{
  "hidden_size": 160,
  "normalize_top_k": true,
  "vocab_size": 2048,
  "tie_word_embeddings": true,
  "dataset": "wikipedia_en"
}
Below are experts of layer 9 (counted from 0) of a mixture-of-experts language model. Rows are named router (the router's row for the expert), gate (a neuron's input weights, with its number), up (a neuron's input weights, with its number), down (a neuron's output weights, with its number) and show model dimensions 0-159. Each number is 500 + 25 x the weight over its row's rms, rounded and kept within 0 to 999. Numbers have three digits each.
Before each expert's rows: "gets" lists some tokens that make up at least twice as much of what it gets as of all text. This comes from a sample of Wikipedia text that the model never trained on. Tokens count by the router's weight.

# expert 118
gets: "w", " W", " New", " w", " N", "ow"
router:454515490478462456516461472534501507492468542478524476542530463488512547494499485525523472530469510521459536483495509499520510489492505499485531533506513498554482493461511522518497504497512492516494552557464516478477464477520523486478502490516523456537461496503488514507531489499498502538508550512525494471477508488459466484488474505497514494532457530525495511496490489487457509546511454512475515481514528507525501515459489467504549503487487540507508488537522433487477537484532490
gate0:503463511492500455496471522496498537487511510447538511534489521484497491471522500515532517494523467522495512543508490473492491477488486570503531492483488524526498535523566551482470462459488511481503488527525493497483527480514486518490536518466520485568522450517461483483512506511482504506466484491487544454530505500500480501475513513467502511507505513488548521513504500487463549513483493509480499470497490483485451526478493441519516478502455498508516440514484503471450467506482485
up0:463544506511508523462489486516541494509518493504467556504519526484521513526517503453501504466469512497501502492468538471494482514489491487517439468527507496452487473483513492507498549503490498477468509496456506463454469531539475528504530479483522533511514527524529475513482528488544510499514440461508480482475501471506510480482509447488452505510467521501537516508486491488523461472500540471497509449538494521488502495501470501541497478474540550490495517450467506483544490493510491
down0:473468515471495542440518486481484522480502520520486523509453479491496449511441486516453472469481518489496517517496506515499512458493511518478510516477526512449518499505481486452496501515507508502499460486481513520529538493504489500546468462496511470481505513488523463533473487424481545438472521516519501474438499486513498533499531473550482478506489471524475480457500502471447505516491502493529489518518503527496524484508528536512531503477550491504492538507506532475486512510487500
gate1:475506534508519464510569432490471516531508503473520491480497492474493482504460523502505504519538489507468447488557550483507490479473536524531499490471495488519512531488497538563530440493489513502496511508496492452487510502539463474474534504465506504524506511479503551444471491514467476515488509510512495500508497480500499546514525472505507489479501497496531494508492508475490523515479486521509553435519500536498468506504500488536488487508475512504519502563496500516462489474451483
up1:485485511514504565520477538483474504501524499500445476462512466537510489505533498517514466486491456517520502526460525510472509516484449483516477522535517475488485509497558497415474479531525517457523563478511496499502481509452475513474546500519510503488553461486488498502504506482504473501480500485489507463496491503505478540483480521460489503536540493508494483506479549499457494496498492509502506510497522551491540491515515480511488529477460493535552498469499536533478526506505504
down1:522557477489482499536491518520475498497501492522528511523513484515532494494495521476534453456529521500496499502506524525506470490509495475490524494511529481505522472512534505512538483460531467501524463474487503527554506464507471515494478522515535476504537484479487511421487466495500492511515519475446471530469503525541483511499495538528494527561497471529498527514543459540514489502496508471471486490494489498510500517493511511475460527464537541476516439471465540521478493524516532
gate2:476461457488492494487563477513515463464508506487513466485530472501520508506510536472526490488479501505479481506522517496474517477469555510500434527507536549497403503525467510514472482512499494521541526522508512498505462549471478521473453514491483456560502509499525507481557493576500542498511486477497505503513493511538482466505495532515476465523525484507513501508507484515494464478536511507484503488517524504475479507498493502508506504498479492520543515483473476527524484518512502
up2:484532524441528524477524496532501526498513476489530509542485507492532563504510497483533472526475498474484486494495509501459504497523496514454501457492478450501501512467551498497507525487489480548509522483498459486476510505496515473518521499502512516513528449481439518527527504542509527453466450465473499509532505529491475480505486479476543526493521476543546514502519495465505538504499502515482469504482525488523534509477523463484533503456471554526493468528472517500521478524486510
down2:510485512492505458507505497522461541471497511544511514469493524474508537520540535531511528501513535515511513501481525468542479539500527520534545550543520537524529498485519505505536486521544492511491498550489485469508450457476480483495512489478466527510511489492507422493474489483523498507497512538514536516456490500513479508483478492536474477505479527542512507521452513477474470507520479516485546513479509485475506500484513561468510519471516512470559477504497516499496475531466510
gate3:495514508496486508529491484469505513498482493482551476495486484454509526517506513558511523495494488533516489498525494475509472528484492512455523478516500495541536488531499489517495528518512506452457528485491526496474500468468520497500546504492513472578509486492492524513513498497488507527493551453533559478508470527523510523508477487518483530460462518506520502496554446452480497496514495494471476517466534449454499490503455507509486570477510491460494509482486452523503468496495509
up3:517526536474542544518455488473490521556494510502505502519508502453489494449512444478485494532447499505488555489511523472429477519471491528500504434484491502493497560530474466480511505483497465492500501500492474505517499516550491501487492527513453465513515494492516491526496481511512448518544461537488494476487510471500500505487475493534455513491507513507490465508443502526501517495485489493512535511536502482476505502477498496477490520482493475498510454519529482458457516519545513
down3:501534494474496513514492473528473506502507526485518503465563483512484490531537485481529523447490476535497510506478484524500464518506478449503429496490518540536513481496506465487530509480503477531485473459511505482509527503534478487487494515487517474462524501472492541540458548497502481520422493545528477484537538493442447496485527520497480488479515466497509499509536516516522490512518537487515486494500519483489498540501476531507494523470489442495510488506549508530485478507517507

# expert 93
gets: " h", " H", " w", " Ch", " d", " m"
router:498532484500542474495460497511485479534459494517491486492474502500552520520481455507469451474473472542482498531512511510526484527524538536480491480518501471497506518467533494516466505519491495492483522521465521485502441515486518522519478491498485478488537522482507498498549491495444510483519514530495498494493497521485521559548482497532524535495496528531514500494448557493482477492516468494479480477457486477468476512493477518531472511484409475500518502531521524486451485475497489
gate0:474488478509467498523528497518507521520482485469496534488469484513535496545517462534501501501468481488498516467499495489526467500463528485523515473484519509484465489468495487496508464516480523467473497544521487499508504482489531545483479453480524447469558488498478492551485512570491496471510543514509495482502509502450560489531474472498508475447504497485453501459520497533536493512488488480509526530475492530518484537489503479490508476442478476474470519510514455493511460475475471
up0:523501539475460515526518478479506508510532533538485500457503476503494467445505520459452496478530513487522518455528524518488492496507496502510471519491483472538515498544551488449489501489518494528518491474510466498474541518519511543486450502492526510539471507493507485476493534493486509500533517461540491515485533483478479422490502512505451517479492520535474498476492475473516509489491463492488461476512522457514538493526554545503488536519490443484479486474517504483493482521505522
down0:498487562468502503494481487512478507468488504465483473524492510491513473518476478510504454510493462503448493520501470459470481478492524532502488496517508535498494567475492454547494492510510472455490529468549487482512516445460508477454527559499476505479481504547451506487500465548531503520515492531501510477503490483503486494519480484442490531514492481467513483520514476516489511512506526500526488545519511534502483450459470473497498500456519490479486500532508473491501520503480553
gate1:450493518492478537442448476529523513470474541521517493493530478477524513516516478490506539497468469520536542494481525524482509479494473538480495438490508478473515451497532501529506503499505474461461532475480499464511530517517519488527530532515535487522480523514484544474465527553483510480482506519511510510487522492490458508512516521512511496483518542468516462477504478522532545507481493529494536492516501482485512476501464479525510508489491483515469521502521492588544502513511493
up1:543521527505493495529519486513470492490489479491505442493483528511490507491538490467465513487523493503511506504463492491439497457497486470474524514484508470504501461535502518513524506492525526492468461435511495510501475500481497487511531508526463546500510500504538497544501472470484469519485505520509493498470537486508472498495490511494477545512483514465475513520499532498479515490505433523524445483472517553475524462550450421469512482510473461525468492493513498481485475498540505
down1:515487472538508542495494497501514537502537464492498487491505515449520537555479484524508463466509493508478470508497534499474535507525527515500474519506475478505507504525502516482521488507500528528497500464513481503494511491530511466493505512508470534512515506485481537513498517465497514539550529525456491477506477442508506506547546473546467497501471530518529513550472474483494485468513478480506473480527506499573520530554554482530529506495512502494487499461482521471536549502514448
gate2:530509442496489514476490530479492487507509455482482514518517487542447516522491534528522448537535470491569499491494484491486498508490531523465478513533537496477443512512492479540442513502489497485474527458522537478536491513482501526538539472522487483484501512442493513521474470543465503503479501510476477466519499490503499477504495497472522494489481557484501509520500508513446500480504495481526479451474462517520513542533486492534485519509483487537500500515534518509511471506459474
up2:493481527524492506488505479502482536496500523489505534497498546511549500499525549487515489470527501500543471485486498519538467496536504491464542452572475507509509502494538514509495491538431478520534509486505510547501513514492482500516490514504483525497473499504504492521489460506464488515467497515544481504541523505516474450518521472483562514489504505489502456488502533505503544566495495504473460470501458483512540499524490537549510487499464473517508485451468530512508532477514513
down2:555552515471505509518512453511472506510509434476496488547493509483457517509462493528515454523479498490483529483503465521469522502490503504472518520498459507468561526493498491534499590494531469530489496459483504471517492467488505516513504515530478491513482479495491512471496515490534520514503515515451475469504464478509512503435487497534518482451502477524488536515467476460513484544485501497479543512522517500444496529505524477498509504525490482506499507472502481511477519523521474
gate3:472521500503512497496515437518518478493529468490488474494527490525498522557472501474463485521476463486460503496490527513503485467490528538480499506480473484505453542500490470498482471486447493516449516481482508499478489535502477472497516460493462480529484506514493552483484510495518539520486472515496475465506469535482498494414533486509508490460510533504465513518472511485465521524508460502530491529479450445485497499487514503523495516470478507557483506475487523537459502496463521
up3:465497507507488478512480476523521474517491496508517509491516530511512534478520500529527549492506513508434502503518504509526507507500510532524520455518498512484495528528467480457515492459481510556486476446483483512492530464523499536561508490512472482563478496528510490448476573483553504504492508498489462507510519536530528488490521503498453526490513520496506477492507515466487514505496470499524481535513488506504481529493482543471531487481482541508475442530458506546519489526505461
down3:544510498516499546502477480492497544496489500497508510503469485471500486480523502529503518490470469433500495515459514542507499489544512507454473482493509475469500491531472483528501511490535533492500471533494539494541494464501510498486490540555499504517474451477464491493527472491503488511505531467495548521490546484539520500489492546487524489560515510477504543509523497510477490468457477465543479514512509442511436515488462527481509551471519493514493492533490505518526482474530499

# expert 112
gets: "20", "–20", "ing", "19", "–", "–19"
router:479547514505463472492488513480486529469487520522501501521513473505450510540501475513504496483458531483482520489514471509503528523484496501537496505526541496509487503474521448495535498479515518507515497504502480469521468499476482481523513500513491569490569487529532501461529536500526494460557477475499488464473509488537493475481536463487499510542470530462510469458496539494512482531468530497523515485521475490498505507488467487475515562493555482517552477484540484518535518476490496
gate0:524516501483502537537466491492524494474579479496522494519532531512524510500525482493479500518501580542512483497442497481551477484460487543487494484490563507489512490494448481532526473508479488481465521524523477524483495497510526543521516506477500500523508514524487510488516522487482521488483496497553517504497515472533506535490466488528452500486504487500552513542489492498524557568500507485511502486497527471516520511498484477480476539466504510494492496492463531532529526482469481
up0:495542457495498459502448475476485512495534540507534516503495530498486454479502462464481512508536491526469489514483497549498464522522511512543471494466491480468513483486522515502508536496478479510517525474474517488531537504519523497506500556562467556507498499474477487478496524525541444501520511505487464538488473485502527540468468509522486503507513495530544514519500580499466528493511481459492524463486477482486480494502480489489480483499500490504506508472482470507494537480555515
down0:476518494508528476464493459510544489510496510456551495518492521522481481525504487486490468504525527523497516551522505552481508491553522478513515463506469487532508530467494537496458525522504440497466489532471439516506519502530502472501468498494521493484507434526533462474481485496532512483503500485521493513474503527482479457492542499495446541519496505487509481505501500489502515508499478477478494479508465506524497522494474468484545535498512498494465491538456482497504501458539569
gate1:496497485465492503480515468480492472532443491488521515512511483548481533506505495469468503513503531516474540501548451484485513488439528493509499516473506517504530440484488501488511515485522469496490494500501494512532500501515455521536538513487537556504491496499548509505511474545493491524517555525474527495512444494490528583495496461490479474564516500520496529490507488490483494521464501503508507551513495516476511513505494507545496503497477476446451508523500487483472536491476513
up1:509476476557525487501550485542521465491483511490520496459497503483499466474463558510481494475523502495517493486456495528484506527499485519505487511508462481549475498483508518494454551488514473437552502490501455476507542490516480519473445533484522498499557487481502491495499495488485546547496497505511518479531500461494527480475505502494556516483500511477513499528493488496527501506482533506495530531497520474476446512532498504512551516490508547500519489491479500578519498497482480
down1:534528488482531508464485503497458484487510483486489531499545496479464500489496528444503467543499476493510432486492496460480489525527487541495522461484478528494481477544503489464482470478528497457534520538457514517535495528501487520510491469561512463497490472488501488516512499469507484521532463506513521500522450500459533501498464530531502481465471491580501494521475483454514510497535496531521520495467516506490503516482506515494523474504516509518521509513507487567482475532497486
gate2:505475478470505514515529500535494511487533530490503542470457557488489470480516512474438486501527494488532501490523523495517499498521514492486478528435473517519479560490535465513464515450509514493485509519490499505475485506494480521478486441476518521531534502491520503447500529545518539473507532514507470523532526481548466511479493461525533464530505518479477497534564515513489515503523511492519496521507510528492505515507518490456515539472472528521523515543532500515513500452505509
up2:457520506497471497540428489480507510508476480497494491517511489535512561525517519501543542505495502519535503453523462477520502489529478494507480515485500488519502498495476480494466529484455502505534487436497543515519535464524536487500494519527495512479484460504531489529495494517463451538499495519490538523516482498487462485507488477501489496474515526502514529497483457521546515502509543462489494472480519483453500502494500520515494491536484475478533513477431510508433501542546498
down2:485492452508486483507467527499519502519470548507499528447511520445522508505520516497484558493497510501533454495514536490475491535506531479488501483469535457504501481498481490439525499507499458473497477487457483548500537496530498531505483505550503494520483534462493489516500511455494487495515521488442531466523500529518514526490472499546475496473499461520487458497489485519481498511502502502427476494483495495450522481499506502443509462499493494468488511483476525502540511532551493
gate3:511534516523513513454492486526539469508537494489546490512492509463489491494490463481470521536510519478491465502477531490532518462482496484485466501530513529496506496488485475515530498541470475470541484494474480491477462488505505555454483491480499556507499571484508528473520540490484502452481490495488482457502456489530503514473509466520504521565487507476538516491487468518485508452490500509508484506493469507473507536499476505513518531505513506535481525518469493486567525562483517
up3:479466477524531490477543502528473467546483467484451543486500489523508491507491507531504493510529511511562499533499507518492497494523506517522499460468533493484496477475497542479489509465511519518475506487524472511516482473516476534491471505468521490480500498481524552517508510465508499499491502478510527500491496536516523522500481460485536513475486532523466487473527494493530543537502515526475516455528470526504554464491505537469482472453506486549535493516559496484497437492517438
down3:478524514559490508487507525514482505517504527488496521513466471494481540444495492521528485437497534453470512492494498478494490509487510469537503507514469491494491501573491468458488526513492535498498528488478533502467523477465458501507495461490494483532502513479484495530527478523526516502462512479503497431526485525529540516468534526481486519526508456493503522490535472500470454489496481507508500526479512500487475466506532529492441469481527482470471501469538474467555508494512478

# expert 2
gets: "n", "m", " N", "un", "on", "d"
router:540481464479495520480513454517496499498492483498543517452486471497566502462507515522495487538465499511507527486511440486538528497508498496483501459538494477483527489491510482503503531463474483517509491468494543471463500507487529490511472471538505501548526514520519540484501482478477541455500495464501480478482511523504489530465492483477554505468446485520520511479522540490497481536533526508472527479538475563527502484510496533474522510511494452520524497529511517520469530463515487
gate0:522525477481481521502495525456488520523471455484561506522488542492520546518495501478557472494481511508502527458494521514506498456502485491530481481504534489517527520483479502522516507475466506464486511453532505521478467539502540508496490484471526499500489506472513528500551472502484467506534526498512526538513508512522472489506561485529450484526470524512527510474520535530495507473523480473531493519490510547504494503510538464480519553519481522490513511531548477542478497503519436
up0:506504500486502520508499507500526521520459520530462501462509519476514482520509491503462511502502559499519509508458517490497540508525502486460468473444505508512508466454525513518519550496502488503479507499504509534545515472497532578502490472491459489528534470500474498496442464519469512467494505504507568447511482499468488461470465499506490507496493500440507490526502520474441500491498506487483472453529541517461511498512520502480521488496501532543470510457518483471496524496513517
down0:537495516515506477490489532503497453492476515558512479488491516508488509465533486478500507538478501459458476495494521542509500509515478506469439494518458507499513470481479523493494541477480512539465524527520516512460503523518512478527532521497510454468468508526506500465556485534532531478502438504469479515503467508482463457528501481469509505447474479501481522469489498465507528497490470509535482517481499476503516522512468480477519477543570440495486490502475511515488494477485491
gate1:458463519531510515520498504522506515512452492518504494524466519497477533491508540518475523534479499474536478483534477452437529519488510502497525468472543539496539541473503460501521522493492453510472531485495484481472471474472458508513492503543516503460527506502502516534495494533433500498536518510485495502522518529519515519472475475468503493476443459517504513478504538504529504529473538479481522477501489453473514528531512486518517524491525444525504497503476543507486501522500534
up1:491507473493442445536496510510490504477472516500513509479512501531491512492500533547491480502515511500488462478479483478482494495482437475489477519487524508438513525523526500488525487496513493541448543524448505477504518492436525541533487496535496547506484510513516515499524502553475509478480472495488497503526497472488456498530516504498509501504507497490491468492505502535465499458470561496503491467514525482464541508515484520537477536526542521451556516476475489513498533496464501
down1:504491478465512536513533488490489519464505504464515499488492552515506491454458498460505468480461514502470503535523510492504530493501527498520517506515467499507513518486542520478499520514509498499517495549497501467523489500477571528518519516531511407527492493492492479501482474467468511507532479533495502493495480521497506509513513526497509476465474520494522513529509494422536512486525527481444486481509503480533469457510508492491499508494483555453472464519434541515488519522517526
gate2:476486468508494483524522502526494448515446493488543520456537454475509481456502518501432505504516509482503519462520452473505513505479516470463536520528490525500467483493486493483484528516483493526457489474476509515500490474448527476551515501504547481495488484493516513494467486481475473501526521504552514475460548485495504498488497463522484521479486511463554530493503521520507498490504513502506529494447526489509503464494469479501527502501480488498527522437454511529484485479549466
up2:493532525478490514501528461489494497526482549524468457502472465507515507523546515506506526514470478496528512481500493541512508447498465452500528487493489485527507493538468516502541466511487544522460498487543491508556519498475494467503504507524454481515488501505518541495510481520517509470509496441560498541569494533472504488521488518506481546493479519513512492524463491462548529445508496480481512485511489473490478482480518486469483507512494514473542520499504477469547500481464492
down2:510532509511549524479484538448478502500516501489501498494519473451499493494483551498516469481503458474528504523436493498467502532506499468533499489541464481470505479515481511488517436509481502490503505515558516527476547509509524492509480545477507514495501473483520505494544493471518519483531471462520502523517548505472457490553521467485474526524525509488507516469513525495541504487447525504456525504489518482478474477510494495520463474512480528530489499516437513496547473504486482
gate3:532497527490466503505535545485518483516531492536527448502485493495517490477543504520504465551460486488516496484518506499476550538509540497534507479453491541516522488486454499479494489507518476457518511470506515505512457498511540473462515494480501462535559479533491492501474528513493521492528504536484466458508462514510523561519504501529483506531535506533525508465504492473487529517503500482500535503482543517476500527465492509442534476457500520492503514458507500515456497481524529
up3:487470474523504500502545497534471511516466490501490485489497532511552483448496494523468449522486495472468467522541547479479513482514494476496493508520531540494487518444498495570539486488506517546536535487455480512490505496460476532500501464490538481508516469465496487484475497519504500513521458498488490513518534500501498446507504481453509520482501513524575533508489546510472502519505513473501490511536519475505500513493492542490557500492489513492508508482488475459498508551460474
down3:525502504480472513522492524437498477535502512498503484480530469512443512519517554507470507483478498458508538522508502511484519489518532503518544483487503436526517513472491498477531487472516478493478475465457498458500495478496526471506513517466483526472514492518464489484515524542528520505525501499525554522505494514460526503454534495454553522477498551512518506522468521499468540506486488514531553501499504500495509491456510532488488520494514490457554490461446502481493519477501467

# expert 110
gets: " was", " is", " were", " are", " had", " has"
router:466475541503508473502533521481511534556482469460539504529510503481506461516468508488471504473552513470520555486484512495524522499489516516477535492503532537515481531515483496493516466535513530462462551514531481510443508505466547492525536520469514467483500483496467473488491460525480510508500485539497479513477506462484524541517492515489521513483465442529498516509506476517534519497490526515467481481506514493493529568485525506490504510508459498521474540465466515526501519509502471
gate0:553471501531485472491493516495567471517518518510530508476493497523495543481547479506508527523501493504497515445485507508465499481527510478517506472473508482513489482503531491507510493487532473490476546512518490480506473539502515482499536501469474464498552477475497476469481467505471476494472529488482497498533470470563534455521535538486489509488490479462519490523496453501521473489489466499560542507535496503510530507513485493522553526515462476516496513484471531490560511473513450
up0:475480506501466486500527447512500493569513508500519489513459472476502484526504513519496476479468451450468477488526563511476511488509502478481490523487453496492506451506494472516522503510553440543463502493489542500470481476497476481489449483500525488511433501474476481493489477493533506545490489529505510500505453523534544484516497515504530497494472499510497519485464473524524505478497508503486455490493500454475515468520531513538520485517514510501533485464508459523499523544500469
down0:504491514541509507532491476490511473462492530471478508505532475547497482478497486446487461542526506468510494494542509476496501473517488526515487525489512498501506482534500492471489518517467483515501489497496548474536494549538469481521508477531542508479536501465514523484485506496514491487459519495536471504476466514516530499477485556527454474514480511451496495497511464434493479479501531495516503502487490496496494526450524505487499430515472504502458540462524445497486461516442490
gate1:487468485469456509477553505496504525492533510509538493474541482517512513479522472546495489505524488463503514534487487511501483530522490484449528483523553555486504524486504476497483513481548493508507489516520478491486479500485504484505483484471480493519486495472480582510545485565507547515477456499508529475483515506500467467480508521466508493512540523534466509477534517526500449474486487483518485509532513508543489509526484469510472487527499502539543497478549480486488539512452514
up1:478473493497543559501520493502529522498449508498485519485538521461516518504455504526474500516507487505477514531519466476504494481468524484440448501472485522549555498484496503469483509553480521464483487493490513484467497485486501499491524533460490481508497468503469461472504522452545518451491518500520480503497497512495480509512515471519497446501496505458512499514500506453447529549509488500520528502541486489514447468533517491490525456495471508495519522474507531538471481526470496
down1:506534503517500507512472570535513477493528469518562543489551518513502564542491467466497551500499469485535495463467520521450484526515495496495495481505459481548487503472539526479515508485487453488473484470490508543503461497534538495459515474494531510523472572532491514500466512524528528524484516479506520496505474535516500479537522479549532508497497497525509489510509507506537488510490476485478481496487521494484495500514537500513473498498490468505530512458490522472494481494526518
gate2:489511540469479486523502546520481520503500478474492508475548534514491533519488484504486477491538525490472496487553497521496554466521497501466531523495529482537472518485469460475482484490526512495430514501481518452482447496533497513460520487479491497522525525533504488497564516468485532502464530533514490499454547501492460525527485507483498563523487473470493510455481524545509489489480560504495499490500497504513482523513516491506477472547506520519460517481510508494476515483483511
up2:469479484560532494529508491467470491502492502523474517495504505474507500522527491449478519529479495545459524499483465513543490487434446486515538515500527527510496505464508492487486481528534470516522491465504475503475518492480513495523457480503551518469481475501481495511537490475469505522509488470498532481498537508485477480461490479507506493528476510486515545498506518496539503458505493511471489517507490497453531548482473483522470512477418527456546498523493514499484464518487448
down2:491523478510451521467549491484489483505499477526524507493473491484545510507499508510439500544444510518515496519460474538484497529509504488521502480512508490482493456516491512461496495515494476483411516506492482507512482478484476469466479489490509511479478528496492498475470538522482484442482498498486506468527498492469581518499520487520513492448543469471511481536482475515498493497506515491536527474509502505518524563535524482473546527505497475506481466515494532447475498496529490
gate3:523461502519512456474504469502486511569470481511462478532456487505507502488504433539468489464521504481506534509482528520533514462468539454498520491547472449497483466500510535551519483481515499462488517513518480470511491494520485500513477505517510464526465486492500473497479486496521488515476524500520497544485472456493513485481518480517512496496531531462430499535523484467522464498509574463518467497506544476484506489488497514514500501497512510470521468518478494511533516517513500
up3:500500476495466496471544493515455483485535520461494464499530527485465461458536494550494443508496520470510511477472462489546470519506475506534526492517495537461522513520465506481483556494505530501490505482513490490517528465502461486521498500525565525520521477521464509472518492466480482475509509479467496508544531524521474494480544498534481462499518466531546478505506492491501524493470483471470478538510462520503525477546498493454496541506498499500491517501512532532546510506492499
down3:524486504492494473470484477493479473479485493491451499476489495533491499541463455500497513473492462480502531498532496497480498471545538498515516512529482501501547509489495501463517505512532505520492550504493515516491473520480563459480533515536561501514502546502526504505575500526494536504433484500494501546496487469473490505545510446505504508546493519491479500497503544527569501479514475502524506521466469482509465545510503504491512461500532521482517486496509515512454495519520522

# expert 81
gets: "us", "s", "as", "os", "is", "N"
router:484490490453556507519529503517528477450492483526508467456531480441445512493522427514528513512532524520507510501482510489542528476509468476478486508554464471489450468518537519540508508482528466498493494495503512480555530482488498495485463472503492533498510474489520512473482515462506485489519485497504483499554513494488526537504493498466464516488492464492486489492485509497502519504480552492566461525464488486515503462501529512472491514463495515477514494473535521518481523500495473
gate0:505515479479540475488486539485523480495480529462507506505525446504514459488477447510493549499519486525491475538445507492533508490512503500479530482509491501481450478556498505504489473453526457456473491484485521501521517468513476537518487458525518488502479481488527504501508440529477490535514495454480474461502501526484552545497500514505500506521465506505499481560448515493512495494468509503513517513478474489486502494451513485506516490468477531540499524471539518524478528546490469
up0:493501510526474512483490488546479487508493563523530508501485503548454474518497492491543481511449514472533464487528473470493500548508532514497479512512513473476512504512490486541483495466468477552451508488499492529453504522525505491471506497476490466538488513474573491501500499468486503497497526559509505482541507511463500510489491440477521498504462537543531504455503522489552525483478474471468497547531478472535495483495499488492477497455494505525523502504495504493491501452515502
down0:524507502519546479500468523505523547483534476514522448514508491465493526509546509541524476517498510525479495494533498515506525477490542494496486513505442472498524467512523510516512490444469492515515514510494482492486529471478511462523450499520495476459511459503488459512522500487485479483499529446549454464488485495534532507483488491474518541517520464493507465486491483483492477536475470534471452530571489503519494478480500539472514448516482528510508508481493506537489521501507457
gate1:485463494481565478491523493536504489509522487531534444501488427489497527473539515484525528457501495515536503482558526475462505452536489494480463475505445532536449503523501494543493520487517498489456529503474527496498496516473536529513523516505541489498524501486488505464483531445481526512524488519473511468499505475477556514497546493469500488481497514477540499498478505536476501545505505493529471529498480477516483498491526488503547524481496472508507520506473492487508510527486495
up1:493496488488500510496514515508473501523451498493488524483516502530516524456475515479504459496482503483485498488520509507495486538480513511482488417545529434518533529488530493452534467532517483460522457522452464519516490448490451516493468491493479502507490494564532515503485547528527513512483454483499509520522503527511490485485456482518470488492459561529491508524496507484523515484511542533502532507550523487509479493471512489485459467473526498505507508513515490522484492524463487
down1:510511483480500529545478504541503498480461463517519458510459490512511531497531521502490456491530480519444542506518505487510498474502504509500469462473486469525484519539467447483540450486518509496457515548499509543516467508501488516450501499495508489525529509502523536461511497523469482492478495432501518495484498521460500454509501450491493522516460512490454494520519472480522458487519473487537508508512502494499494481484529498534524456490527499507531525481448491472462538526505518
gate2:470496508487536482535507467517482506508477499486534478499483497499493473463513488504504478502511527501478467505475507495540510475461497543462474505502483524475519512493507508538505539501512513477459523480525478516500516470507483524505522530502522540498494507496442523452563505517517499494499494513526510491508503530489552590485469504479556504489478515519566555520485473466506488496523490486528508510545475505459515558515520551530553500490503502499478493447518516516498501506508470
up2:487435454503507548468490514486523495527517530517515525513488488516489498543508521506517488526484510505511516477485516472492495543495519487470520524537532502506545507486489496514493490475508545509523518513525502501511499490490500557487474534516486489487485535481486479520509542549477485507490505525500504477461513501494461488508497501489421541536533450501507495518492501526476526495468454536513502490540536482476474524482464533487479551540493508529446524494454473475542561501491485
down2:504476510507500530537487508454484489468518476541546544479434507496492476520528473493484466493501458468470527468498535517504483473501510512526516483478535474489522488492451460496507521522509476571502445474493491502518447486481497522524477486487528479496537517556460514542496481496522489484491489529500445524495492507503520475496473465469524489532485498499481496496480488495513511524542540543510479479530502529495488509476461476486542504533468493511505529499497486494453541495483537
gate3:502480518521561462463524513518489523482502475481519513483512531477469469469499498522567480527526514492475501486540504527537522476517460494527487441514470509531489485541478471517507469458498527507538516508498492502521530483502543518490497486510527525491515494531513471491507508483476480458543481490508453534491496490515550525508518497474529473482549478543503467517524492521498537550507501531543485548488478496505507520472499493493486442515498508526498460490502529444481503536516510
up3:518428510494481462493508472536458468484509449542489532511479467512450520507504483505486543491511514499480518488499497504495464483483472547458532507509496477456494507483464464483510534505515488477465489526480554488517478523501494435541481491502501485485504515545496472508521493511513471511506457495501491512510483482518470475517484497475489536469451478530487472519496496500578465511504520524474484498543490538496514510482504490501476546507536443504518534497528487498483542502497479
down3:548501467519509507531544485507510532505516506485444498508466474494481497493492460520525522516539502482527500532475504506521470514533462505443498487513490490502539488504512475538522501456493522527530530511478468476526484517521530511501493455461520460504528479515491458511471535506513537505523505475506490474532516499548531475487482504512540460494484490510427504518465502500517454502473538475502520470522458528559495511535511480520510483487479464507461505539504505483530504524457516